{"num_hidden_layers": 9, "n_experts": 32, "experts_per_token": 4, "moe_layers": [1, 2, 3, 4, 5, 6, 7, 8], "router_score": "sigmoid", "normalize_top_k": true, "routed_scale": 1.0, "init_std_router": 0.00838, "lr_router": 0.00124, "norm_eps": 1e-06, "learning_rate": 0.00204, "beta1": 0.95, "max_steps": 5066, "dataset": "wikipedia_en"}
Below are experts of layer 3 (counted from 0) of a mixture-of-experts language model. Rows are named router (the router's row for the expert), gate (a neuron's input weights, with its number), up (a neuron's input weights, with its number) and show model dimensions 0-223. Each number is 500 + 25 x the weight over its row's rms, rounded and kept within 0 to 999. Numbers have three digits each.
After each expert's rows: "comes after" lists some tokens at least twice as common just before its tokens as in all text. This comes from a sample of Wikipedia text that the model never trained on. Tokens count by the router's weight.

# expert 6
router:530519471508538481505468467488530515491522553485519471501527570514493491504504545471493536484539474506464487529536501512492515528459517513508490462488570474534513529508475508509475485580517483463498509544523470494518467489468508534477464519470517515503502482562465505477460475537503530505518505489494506480451498495497499505499499489518528484473475497473474525510482451525501505475486495512491433490519492486510475484554495476501496517512501482542519486490485512509491481466515535469517549505493474576526499516481519534523486510513447503518498529501536539487495456510511487494514484499522501491463526505514496481447478500481476495527466498503522465510494507492550503477500
gate6:483529515494500491485470483522501522501508492496450484509509511509491504481519506516519513490504545468475476540493503497499528451466510498508532483546509523541504511506510487505532468501515511495503491506496453522466530537482531518449453475542507520482478415524464474491479511485474533480489496466500528492543469539464512511535503527506495486516504470498524544488507441488528478548502482520495435501500494487486479467496500458492525505460549477523466506539510497499517472528515466495512503528498523519510510516453535522534504530475489557460478533487496515476513499518530512529560463509479536499528490505503502505494512508482520525520540510517519482486541489470521418485501
up6:508475534484507512485511491495533512495478508495503512484490496501491476538469520504496472514531507529502533453502482500493522503545514536513528549514505511493488502506492499487496471500472503511485561518478494501556516475501477427489532463518493486536536498505483550504469510483512484491508495522446532518475533483532521494458496484501531494495503518485510485498524500518486498532522460534530501507512490492512527515487511529450485569535473485469510521482500514490520499540477485426538461510483509498512498466522486491512425403508491501489483525517522492507440501497458493470505494562505487508452459494494503517522458500509487453464473519482490501463495492507507519539518
gate7:495520463470497528523473485512499529473513499495496502497517508491508548481525544518509517520490516507505503568493519534494499471481510524507512509456543487491507491473479506506507445494504493520491502510503542513482524495498524514525476451470555478516527492570478471505489538457494491487515543493507485476507484523500484465561486464540466474493543514473500513531496522493536523503466516475500458509465528481550510536527513469502492508529549501519523496445550521536480521479505519484478495480506506571531518536507522493561486542516486479518501511463496508527514484490481522464533468495489529491497466541442500483508517519517519471519502509450516473492530477518506476514485
up7:499487493527505496491507499521547528477553527503497500530504503495496471491478538513494500507504522489501521499552500491508497499553451482492463502477488477504495488448507515483483481436477496473491563487525496489493478474510499500481525502495534462489461529505540504475526492497486508496527522543514475527482525473546521507502493472479520465494444525506525511474524543530512498511487512525493520517498508475484484464506494578532475465499438496508522512511467523495483485485511500514465476498493588467508475561466498492501493498454472549506497519482558518495502477503508484510474528538493523486509532470502473529500470492479471475513534535548487518512501520509469542547479
gate8:501518520489450493436496544472488471534491525462559462496450533550488483501511532533505496544499490508524527522512528476490513482520458540531507502547513534530495481494496492512518528518511535536526458499493512470463500475515478496459555513474518513515512517469486499499514476510490511495528470570507514482519494476496499514457530476535503551495472498470517510518462563497519495472494531543537509494507486521539438475469505527484546486501500508482461514526528525499486499462478498471495522472523530510495518515496496491505493495487521511498518485482491464491468461492550506487480439506491531512467498512531491496480490470484471485509494550490480520503526530517533519492523
up8:478513509489467491430488526482495470518493526477551469504486534536488480500512537538507500540497482486529528515512530479486522481500462524535500513543527523528510484492500487526494527511518506523543455500506511464464486479525490495467551504475518492514531520486477500488503460531497517484506483572511532479509493491472505525472532474540510561491483505480513508510459562513514508462490519532534502512510478517535432481485506513484557488502499499501474521521541523493490520466468488479487523483518547518508506508494491509513504491467507488510518484465497468496467464489552509474479416499502547501458492518521495468505502477488459483510490530488484529491521533518543524503526
gate9:484524516507540487486451479505524503520555484502464509472510469526504492493523553495535490481495505486531429451536495502501480462489515507437486500520521515522542480520492474496523494510503514552491492474524472498493537492523532512522489463460499516463487491504481524483517482490509530547484518540468556523510511513455514496469510483525524502481483498497521534577498483519502525528522477474521465512528497489564495494508462535491494497510496502467542520494479451524494532516470484497490481533454488545494521481475508494533520496478496510470512490465469508536497464480499496496450511528482520525514495497451488521454503462539501546512503475472522475507501541474497510474508
up9:482473508523518487491488466470502513475531544507535560513515542497464452459489483479511512487517490520491486467504502449486481492477536508514501535503535454492477463479493467513505518496486501494493491491493520495464504528498512500514505482454494492466498534533450517492511517513495491579486519463494524498484485463456511540466472485492519466488519569502505528460479491494462454542509521513493507513484476475429489517500507527512525442547481510459484488501504509493506495463503505506447502518476512480491511512471514527485518562482540530492471507512495500528503472485495491495500465481494492520445507460502507500479534522479518510458537481538473517477504531498494458552495
comes after: " the", " a", " and", " of", " to", " The"

# expert 31
router:539495481546477529517505524500474535507504493466517492503516511505521522455512517486478476501496498487513546510474508495534507483475457494494510472490533481513474482473521501452517510539522529467478500528481534538508474516541486541505522516457492490472496527495496521479477472509524494523450450492507438484502510530479510505527505450493553508575490518493464480481498507501479512463527484500553501496458505553522515511479491474472524512549501481480533539533491524562533473528483515518534468516462537457473525486506478457521496487507518492548513490483510496518476490488528506509527511488528498498522503499479541469483488424522521512500479480479533495519528492498525472486528
gate9:491461487519505493499489481493476481486501509514486479545519533484509511476514486492520428474462476476490473505505496509490497504493497498513516508514547469509499503540527449474511472505457505495504522501517527545497472513507517481454498485549476499523524522521491542508515455486528492458482502518500486506517474508555473501498534507476515480483518552497455499490457491508517537463491520504512483511461505505500534478501512478537521486508512494515494520542531487481514479554489472492452505505553535483474467495551506525497452515485488503511515528503498521562466474505542491474491546518565518482511538516516486475509458487542559555504500543513502499545533483478514465539511
up9:506470459555506483500438544446509490496536493514482527494489505474509497461499501491533506491514511494516542490531530495503544471554487492495507461524471506527489498488517543520527487480541502418500481485535445483527526487514512492499451552519475482508517519508522519500514473508523494463527534518499505539504533489466494516452498506520527541484524490478485540512508493475458484486499486496524452496501534478539486485482469550519512483485550543527490497480531462488454488524504467483495504488485488521518515498480544532502489502465517468485484503456473486527487503502489506473494494479498490476467488478510481491543507520492500574531517480500443495515484521507512498555492
gate10:488508482497479529540501518477476603481495512512519507545507502490526469489518495481484498457544502504472504520484501485496504489511477486509528517437504495520516514492468503514541524484481475498518531477496524509479491531466525467529538474478454496499513491510518512469499494493547480549493516490497510500474490576526502484544522496460459495524507503512494526484445496486468495472506515525526498508494530481517507515530505500470503480504495508500483527498500547501488506551433481506512527500490521497504500529506480469533504476514528543522520507533526468493496493480489463563455505522490447505542533513509523510520481494485503452521485512421512510551496500488491556473519
up10:495498500450493490518521506521488547557463521527519526501508483424516524487482484489498468501493477499497487504495517487465469497509433497471524501522518530474499512533496513481503554467500510417503496478531480508469447502460512507537453505567466490471516472484522499487522458497516479470515490517512506525473514551513523504520517481484541486479508494500507534528503522552498508485540485499505474496477586505520541512490483477477473511525478522495472461517499519508490525502481489546493521524520477509486467466516485495508477521523527493491501512533514516534502473482448496509481498533515473504465564511510516486524493466509535501552516537502510491503477489511522518481512
gate11:485480555477481539478505481453489515482514464513478525473499486534535520460497538525468530522474473470503507491516575495485533522472482496497492515509497510502509465486509500466509479460525486480491516463528523530479540538522482518518531498482488476489531532522495487531514509516485457504480493512524523499514495502459511497525452504482481542525504480515488564494479507524458511509491539485519508527511481496546494582487491483523514491470443481487508476468542472511548500515472521498513489493450511517485491502471520467493516478493494497509515513467492470475493514498495545458492506466464488492502468488492526487488573469451471506486529463485530453533519513530491503475530
up11:502487461546499476527501513514511484495437514496511463541517507516466522499516454507531479488554512517509466542512445481508509480530501492482507497488507536515506542542483485521438507502478463556485478512452500459491484455465495466502490513527532516492477478493478520486526516473528524506509479465480472479524512495571489508448517466524497471462499515488527459501488507532497505527495469518474506500495462471499513480507497518497492477520561498502492534521479499489523492504485481555502528476526544487550524539547475516498515479481464513492491516502500505545521455484460482513482494524536536464495526523475493487547461534532500473516503510515466517492463502490524489506497
gate12:495470484505465511491513492451496522468558490463505520506488522494474489483519482509480502519526535514517509516513499511507485451490496467513554490502557494521516494488488551493499498491498509498499469522507497527497515516503496443448516484522462463518512490502508508495444536515524497510526529500511520546485544507478513484522555517491530491544524493449484500460487520450503517509490495491508496519506535499488558472539461504480537486517516529521510541464520503527543473487489466513530451484481532480497500501452468522522496492560529494508496515460490490482499516483472500525517529479503476487528517471549489512513514561519462568481567485471500515464512487498499533508496
up12:510513486505539460504463494541514472512452499549496471493507491497519489506478516498510493489479472490467502474492503487482521533528511524495445504508444523478454498496521453509499478493495487498499526483519489474503513497500522549544496508463548525495489521503459497529553486479462484506483487494504515485517467492503478542472457497520455502464455497496510489544534499507503456484504486507492488473522476502500415507474541524518473510459495480467483456513490499471468505508511514495472528524512476529490507491526513487485500498456491500484481473516489498526514504536574508474478481517489498522477471509422499498473480472484515456491438499562493472537508531503512447514498
comes after: " of", " in", ".", " to", "ed", " is"

# expert 30
router:533506476553484522497455471426538513510505528490494489524513499479505509466520519490522474501523522485518540533510437464532550512497468524518501487487470504480446523494463472475506502545500517518504467500465551553498516500507484515516502476443479528495471516475493499503511484473498468508518459542505486524492510489493467484496500479478502483490481494509509482561496505510463526483470465517456489479525523497534505468510495502524544477499514541506511507514515518460486526483467509491557500525506547469494475523469488454518521459522504519477496493516550556531513464546538516552508497478515506508485527479538455474470512501470482474522477509518501513490521505521520504509518
gate8:485499526517516485479485474488452507499490488507501450531470482504478517553498498514488549469455508478516474517483515495507503494517524498545523514518492455489505437491486476483509456503505487527533519490484526526482446488510498545531501483506533506527510506501487536528525529506518468514487489494500486500480466507507483498460500507448491498547533534503531470469420429506480473511513520454486499512477499496441485516505528530518519478499507522521503463493536526441504518439517467512473479517467492493519491493413476485517532510519511528488531522521500517477532497493510504493491469493510493500531517510511470499524517485464492506451514509531492489442524528490461508517477
up8:493495503494476514531513502492520487504531502511480528506563498478520494463513479489499451536508517538511518503502468501497488467508474482468476501487460533530511540527510524548501522492497509464498492507503456505505568518492515431455476507527487487503525491508495465467489489471502518493513530526498522514525487527481497500519525491512488501462467493520498525524540564480513528475512472551505505498507487517551507481503486481476483506506473487457504518521466465551471480558484497486526499515523543467505512521590545493484472479486472504526443480482487485546494493539481473530500535487478527510486489515471542512475501523531529481531471489490524518526495501519523474506555
gate9:494519447520541438485502504486466500492501514509464522485541489476468470490530491483522450510522504481524481474507549531493496512501485544490503516545491493469492488501469493491536531532474499495485500463488518507533493495472536503486524500450462474500505523473485508522511469478533510521486485524499538534499517490501501497526533504499499503510482503475513498477491512541489493488527522516496476503499525457478486469474508510538533465505549562555477488501500507516443509465515526538501472511508489490495483453469479491507462505499531467477546518540491502558461437522508471508493473491547461524508495538553480488481545506487501569487502497549468499473483518494536510510496
up9:500495531476469506494502502493478528503482471485524555521458531492523469500533472462479517553459506537508490519524472499514529545483471493536528499514506504498498519472465522466491500468481510519514526466502481517511520515502521461539492496520522536517498514524529492502513486494489528483468476486512496523484517510530504511505501479470477478565466528496443511544524505477491492516461517498535539507526508501515571490522490495461489471478477494522494515458495492441557496528498498472507553480502523502501462505474509471522492481472501520508520536457520506504536516448484467505542536518478511470496507466572517512515488489525484498465525475479491467480477433482510519482540
gate10:491472506504528490488462484473529480493494501520480499526492521467490498503483495534518490465476497482517492456466469512517479490517490494543535495469501515460490510532511478503507481501500461459506536496507476547495521483514539516495513430473492507539486530520514483533497480519530461518513542510441500528456477498506490478477528499483504473485497544452484524488533507527471524500462512492537499499567511471522520470471500516448529486479475512473503541478516450467458524517538476485503530530499545484460520506481493480519491482461509470446462462486518567513496508513533484491471464491487510544520498539484492501496497520500463516446508502474513532467520527493486471533502
up10:518480535488473467542540504519483510497492512521495498479488434464492516514473474516500521501450532554518506469515514505494540504525475531534501462479513507477501520547490539515492493470483488507477513472541484510454477519487491498507530445539479503519489505501472456489511515495516475486517494511521447506455533447533518522517505514522512498503524522471483534542497454564488483511468516486522469491515501550548553508493484504500497468462490475517454506482485490456492501491452453464465496437513513488489496507504519499568520468477525504465506515507497497507512518471480466525477494503453510534493516490538500502517460489545460495487488478508495526496523490503527503510511
gate11:467492544499529509453486480436494457462464515521449476520505474513529492482465476515512501493526455528515513469496504500533500506484458530484501468495428510487461485515485508487474502487500450518509504508493515501457524476474525468476496480455553497496500556508514504549494493506492507527540506466457483478458462446461476493436505505468495528501491499516509484523483496525495492481488506520529532509482518514506533516489496502490486526475477491464527530484473479475564531491512485464514544503497545515510484517505520492509479522447476506448491521483528512496515477495522497442472487522505515514467498498475500482516508525458480475528527492515518507450536504497487472518473
up11:507496534517495522481496497534522465577524495485507520497467490507454484477485494540525459469512515487499511506458464501469488480454518463505515522505524466506500531506524501471490479475459549457546505493510510506467449538555502471526487541522508452518514524484478503505506500485524482541469540518493498569544459491517525545522536519480470489492486544470516499483489526525489497489508496514488492495487495539548508490509435469499524480534458428485484536541488493487485503506482480492460476536513514504445515494531466492481492479504511517533457500489505501527503490506489503520507494516525495472488501508474501492524516513533513539509507528521478510476484515491537492496455
comes after: ",", " was", " to", ".", " and", " he"

# expert 15
router:544440466541549488534510533461456497504506476507528513521499454521511548470466468499514497509483469506473507514505477529462509503527497512483569516505515511503496505457472480498522517471476493470482475499524509501485497515480436494513501520498493497498509481462462480493507505512510529517480478519514504535503509464509522462544494484534472536531491520453474496504520519473522499522504488491494472458501557490523515538467494488438481454506516455473475502514487508525530481479474488508531462500508515507456482448492483433533510505495548508553485506472543512496536509505525490489523494482503526496494493473496480537456503493480516472525512470454457490493515542507515478526501
gate4:514468510522574500526526531486503528498459499489528524447524493506586518532502488500483510504493518526475492529500501500487467550470480520472536513487481492519503498472487490462537516496543493519520501489517502517485502468483456530534487538488522518507482477491490488502499529524470538523510506489527541470525528510455531464504503510507505473519495504494483527478521472500495446566488530488435517506441482483455478512518497516466515485453498476446480484532492514480526493498465478517493444484489490509477504552508514507454531469489505471481540519498489506511517490561474481466508491475504493468513509498503479502482536517531509516484534498484481538516526501523500542468515
up4:516468511513560480505514535495503546501443497461529506462515500488567512532510499491496507509499502544471490523512515502496453535468488518471536516495491494526498481468482481461514491506553504528513494511521486504492501464485471535527497507486508501505471477503486503523507517499474512537522509474525549470506540504452508476500486483519497470512508505494485523464504448511503445570482533483443531501437496496457496497531488533480520481452494492441484498545497531484522498510460490517496456477485493547456510552482522521484515468500518478489520522464489510529534469566471487467492489465518508479524499511499467504481538505521492523489517509503488515499509480518506532469511
gate5:503484535504503537509514487499494509466489486489488529470507529466521530521530483512502495513521498501456464520490517530513463536512515533510513522530549497541494457448473473479512496503489465513496501474516435466487480474508514505556506486528477457481493523513507521502481495496508492493489505465515555487526489490506512493532497490502496497541519503480439504497464484490494480504456528538504525516506494508491522528521451560487524501515513496514465467502514494481553466512449522545487466421534490546476487524475512520543490493536535531517511593514473518507512487449446502489510479506499485468524523481506479494484532466521475538496516513503505488500498505490475517495494
up5:503510492513485468485492477504512498518515517471516497521541485453467480522457528495548495546528487468462458493500500516504487486500522523503500499538554494491529472461512483534475466516495518490511507494472504447484448511488477549509510512512462500454498526514464502511493511491522408525493495510504485526525439521525493518523484503521523516489505483522495498476497472494483481494542575509479514515520517486514478537482513462517508561525513512535525473466537457487506468481512529529494500473468469549484515501470502502484519479539501514522461525473511491527507494486504561498501492536493511499446493530512516529468505494521489519495469492536506482499501445465491481459536
gate6:494476518506567485466530450465467557478472504508518529489507499499494517464527484497493530497512524461485557471494506465536472508488461541464529511493461503531492456511488515500500514495533475511483440536477519473462529495459476500497492509504524488526482503517452517476505511511493484511513560493508478499475474483538517534516505498554500524487449520511508489503525521506536496499539494494480517495492466474489493519515497474510489492445460501515542508540481488446535533521511524484519524544490474480467490517465506496542515504481509489484531528509506534520519448491478531517554493486467510540509477522500514503457512518454525504517535507512484461497488488498473452501471
up6:496525491477445496521477539514567436513486506486480477508494496481505481529452537529514485491483470518495451515503496538466518492538534443536476519498530499453490508501498478482484479507461514498522537478537446510547477496507517488477501476496456492469508479491539475547508514506500519501492482511502522499512526533447480447502505508459504452535534476475490517484477473502466524522483477514518502504482554513503518481514498505515522508549550496475462477501503509535450478480477481509501480465516535520531492485547492509470482494507458489527493484495508489493464529474482495485463508511507483493491514471495501486567488471558467503472480504499519488488518504539509548519508
gate7:506484540480486497488482485471519506525439480521538493473485480519522517493507495467461501537479502515513463474491485522460502518528498495527536512510506498512519451489483506505532508515475512488515478467464479459508487506515472476493491496515473503492509482490512508522517524541475498486461490465470479501504509472477449505544515493500473532507515523494512535474475459477438476509514512498519508481448566505503498477464528510508484518497467461455579499516469533494529480462511533484508498501515440458514507482521495480528530506486485540551427500517513458513500503514503497512480485517505437489481487479465453505500487555505460501532532512510505521504514486462456502513465
up7:513484568484509506505482493476512498528464489523544479482495473532525522497494518477473509533476515519515477486488491515467501508523502487511528517505488502498526475477506500521532522522491516470539467472470492442511489494528489480492488503514459499515520492493516516524507535547481505474457505475457485502501521460481467506550508498483482517519512523506504541483489460480434469481527509478526500488445564494500503499462543509506509528494481459464574485512488527521517467479513508476527470498512433459520522485521482477522527502483481557557434493522502480506503515504509471517486470493482473504493481494466452503500489579492466483517524509511525526518509496481484518512475
comes after: " |", ";", "201", "200", "199", "–"

# expert 17
router:529450535507464462500487514549536495550540488461476546525497538468484499480502492483512457492477510497510535490511534516500526503497486449502506466446476509500488514491491521491483513447510512465480487511486504517489516475470474473465536550478501516490532502489523484495501466516516513479477473469513444506505497487526513557486457486495520502506432519518477474481520510483503508501493509488518506444486475489496515458475507477474513512490476497468480447515500509512485487514506534502517543469561519466468546534500478534492527496527505491527525540476490521510511527521521474488439524494465550496523513519533517481451449516454493501511497500488524537496502520514480498516528
gate8:495541547495509488520500485506521488502482515495450487502510534517497492493488528497543499488501513516499501481483497533487485501521493547499463506466513469511498515507468531486484499504489470548523515570527512514504485490529451491497524478496517469487450492519501500449534532475486472512501527479526492479511498481510521550508517508487461497499469487491471528479499486521519551497511475545503523497489497500493468539548530539509570524522498481511493464486463495497519522510519522550499483454543517519507514483502509464503514501462526513499503565482521513462437482460493458467513484447504467500456488472516523457546496470501489494546489446490519478539539544510489506483517
up8:495478508470494535477490513507488502527465483470550517502509483515537521535471483504467440511507489515527488518566464497488488498556527462480479504518488463462501474495535511465485513496512502531506520468508523501522515491538506455498486500490512534486540477505499501516494460511457490522511520490502502513511542505498499458479454470546508524509502550512518476546519505471508495460452473491481479512470491534499509497480515484509483494484487543482465513525517477498485499517482467464505546487491520463552510476497497511495460525498528469526500477532504500504488561526494504553543467513493566517505551525505498510464539536502518489528566501497484503498520442512472520529485
gate9:489505511487509542505503536534488486514504510500473525534533510530506529508443500530538502458481489517478482506477522516461511484483569518529493478489501512515510478465450499526518490503538517537531535508524438480529484485486471552586517507476454496438508430496478461496461455504495490503480514519542497509491472515503505531462491464491477501489493459510449522477518479519519542522487506480524523501500475489490464503510533497535481512476460515478505466515504496509501502547476494510510531465509480492458488518495495520490526526520458501489516480499503551544512534487467472518479485466499520527490515507526513499487474477478493531511509496495460477545487508481538504506474
up9:495501506479498541505507544527495502511496516508463547547524514526520544493446499522530499448479506494495456510478509520463517485519556507518483464492505515513511479462466531523512483503518510538516542498519437478543481476471475525555502507483443509439515421488473450477477451512489484499493501524544498501502480519513502522462497465482480476482500477524468513478518471538518530526481498485508524510497461484496468491493532494537477498470449515473502461531504499512513505515466484507500548468520492466475486502501523509490516501516436504490503469503516531543532534503461475502468497481502517520491504504535514492476469488502511548516504496487461475523508507476524513500487
gate10:506524497482487489489505493491521476519490505510522487484479476559527471506527533516476494529515500545498495487461481490537500532541533491477460533524516495525461520539524507511478515493525475464509481542458481522492528493512473427489516522480515502512525498520529504464485503481498526485488528499478459479476496524484504485439497487494567543481520460494559496525510505513505454561523503528476532483534475526501475455504539536473520514524506477468540506473511474517506518521486502483521534544451544493543481493493481522508503477528512504483450497533477495541511439535516483509496516485518535524521481498492496494482500521477493501500535482514499533511552522520459465488510
up10:514466521492512512496459482501476487506519522510459495502490488476506477534448485503493516471482472489530525468528515519508536469480498465521539481519529548491534460458522474513511476496450484501445556453530542510482510520492521491465491472515502510473534504510513509545474519496527498520496510497550494487542518446510516481526488559493462506500452531496509542442471481540495480479509468480483485505498506502501486493485480459486489490479489538521518545515445495471526481522473497530450465506493482537499469509527496482500485536469505481491477549479519482479473503512500500517478485483498486463506506493520502501503551522489474477469481577455486465518520497482515514517485
gate11:512542496498516500500479516480488483495444514419470490550466511459499475474529499516522514488510484458482509490496488489488441503524446475459467478509487478524491510503449488471504487498506481532503477550472497488497498504496523500440494523488451457543504489518529538476504500500524458524527518519466520472500520468495497485513500483484507501481465480522512494515484440571498520492535492506487468493480465499490480502460474486520498503500479490507484496505495471529510507537489509454438493510564513500507473496502530473461499500492499515458499511537509532506443466471482537487453479462477507515540491503476515502503547498487505507517497543511473499499513533534503476453519
up11:509503518525541538496575477497471499486499503504521565480511505531455516460492470492493519476496509523505474507478490523496497453479505503533481474503497511500496487494485503508506538527461494486520480500522529488452529525499521537477510484485479484469481516454520507493482499465494505464491484511580488510486511527485505506499560433493495492466508484523481484438459498491498517474527516465510563515543482507472494487512484501522512551494527512522517521482544506506510530475523510493484506525496502489483478527497504503511490522510502543467519503509526537470522548558525545512488505498514485517460502456494515455448474543479468508450489501485467513487450478455513504491496
comes after: " |", " (", ".\n\n", " |\n", "\n\n", "\n"

# expert 20
router:514474493510491506491533558554493526513543490510477533537503500535538512509527496502481476496475505518472487513493514441532517500487475462529536502499487509514490514456525492468491537466495558490485456520504503533472495511501496496527519516504482478463492504490480559486462516479509485503458504517519490520473498487488519505505454501470546530544481530464508525478492518473491497513513467489471495455475536519487478476476482489466506383557480520472508503467541515499512460503507491491480514487520489482484526522502490485530512482531488491499510511485510466514485487536541490451505522481481505472520519530522495512457462477467495502491503522490450548535534514482520474492526
gate4:510466513511487487536466493513496463512506521452481504497518503458512518529467531517549520553484544486482461464459522511531492541500498513471547511528494517496495494480537514457485474498468508481483526529524498551529507477461466466507497489495506487524524481514510530483532514511496499535480478514529516486526520509505536524513491528494485529486507472496465523470472478528486513540525450547465484488503519485553532506473514484462518495477472475471506508496508450479472469516473488506531515491495452523489496512529503512496500464491460523501507556497475451517475501493519514477495527529544480445468540500510519485534488538533513502482468555475546510444495517497502503512533
up4:506470512500495486527477485504488489517491506445482504501514505472501541538475521509526529565475533473487464494489517493514491527475501522453532510540499530509501483493531504455471477499488510457498513518521489530517488489489451489518474510490499488514531464498527520487528502522491520534483482526525530495549516543475527532502497520525490526457490468489478534466446452542492510540535465548466460501498509477549548533478514472479513517467471449492486491505495456494475475524480492509537518490493450510478501502532529519480493459482451522507503542491461471485494494493509524483490506526550486463465536502519520458528517511527531514498453508484528513448483496493501517495517
gate5:479517512523491534524501490518487458533536509521455514526524507476511508507455500520517505491458502498519476462501526522552513543470511481537544510486483456514520520479532540526537513479504551510504469519539480542475515453547495494534533461525488478529486528500466485486492480515507476512476473475524486519484501484512522528493470494468508498521496492453486516510551508476536539511509457533527518509481506524483562514461500483484538440531470507528497480490511529456534457463522475489473521517520478489478488488527480480545513470486508523464513502486457505549549491509542485489467471510500490511494528506512467499498450499484493492469486529475506517491490539506495485465511
up5:531496485495507465474502528483509545479471494466543484464477500513495502479537496489473505497533507498476525530492472469460491445512489524481456483512525521489479482529459463471470514537497462479497538497475531450535484543461526513451470553486521524470508467486527504513496507483507526482525526514459518459501508520488479462519525500525500499474518491531506487503456492528455455482486533477463484495527511469523444487543501529521465535472530498482512539505498499536465546534491522509523478478491511519515524516474511506446489521517505495540504496520526511444461507478478527526542530486507498473496474491472535503489540496513531499531520487525483483516489465496520522520473
gate6:494512526533483540520501511476506490495527504513498513510497501504511499518490482482523505507481521537515488468496484470521522520504538479526492510489492525482495538500484487497517515486489522494526496523478527541512541528517524476473494507522522499549510521468515475513482536504548551509524470500514457510456547445489494482482503524478519499555544553522555533522521560512535501511501457462487528488538517488517473475503477480498467495542533516520550542494476500527436473541486483521520557492497510523497496513468502510546496511511518468489505492498485463523536502509511474495509521530509488515548513497480515519460487568492512462518498542435498524508492511503554505459489
up6:500453495466476462483495511518481506525516525514502503483500481464510487488468447534435538486509519533505492518490522534530473476522514475516508525491503481507525490508577540470510514503510524458499567451538485533481515531503482491478545513491498520535514456487518514455493480516521518490475514464501540502526482503512501512482481517497502466507486469474438490504507510474555506496536503535468471502495521528490518477484488502498546470467472536514462483469548508489520529473485509498474472437469472476498498462527472494444528529523557548498510508508482511514511494492509517534475522529493494502491512470493503523558512486507519523480504459533483498509525496497523478512498
gate7:500521513504483469501526480525508501518501490504473481526497482491498536521511568497447476487500518515477500507486526475515457484503566496520514517494478507547525497487494480451496440489523529508454524502510480519515474484546493488505512501477486467511470513451476487499494483496517489491503497485512519473481526526497530514470492488471527469555485503501495493568492520516504517525478519521485537499500521535515512495488499499474482527543444489545523493482489504470514464524506487519469485493519492492478482483443487495463496479509526524489551527530461530499554489459511530513548468566563493479513504462572474534526468476539489528508462502497518509512504508506483497472477
up7:502529493500450479483487527485523512503498480499499492534499516496556503521505516511467504492531527512452542555503532456526501465513530479524535483446470463528516519469483493546491504496523538509442524498513505494509521512503498476514487473496511485488505466505449491508508531507524492500482440524506485485515517524489539483497502493507524498517468493537496493532504524474492520555453493491511519499503499480509523538500483566508486479490492530520502513528492519516493511501540543462506487492478510476453523511448529466519474469519514533555527536462443506488511525468507498501485423513502508446516454470493491511535470460497475478488493506450500483486510505520528543515509
comes after: "\n", " |\n", ")\n", "|", ":", ".\n"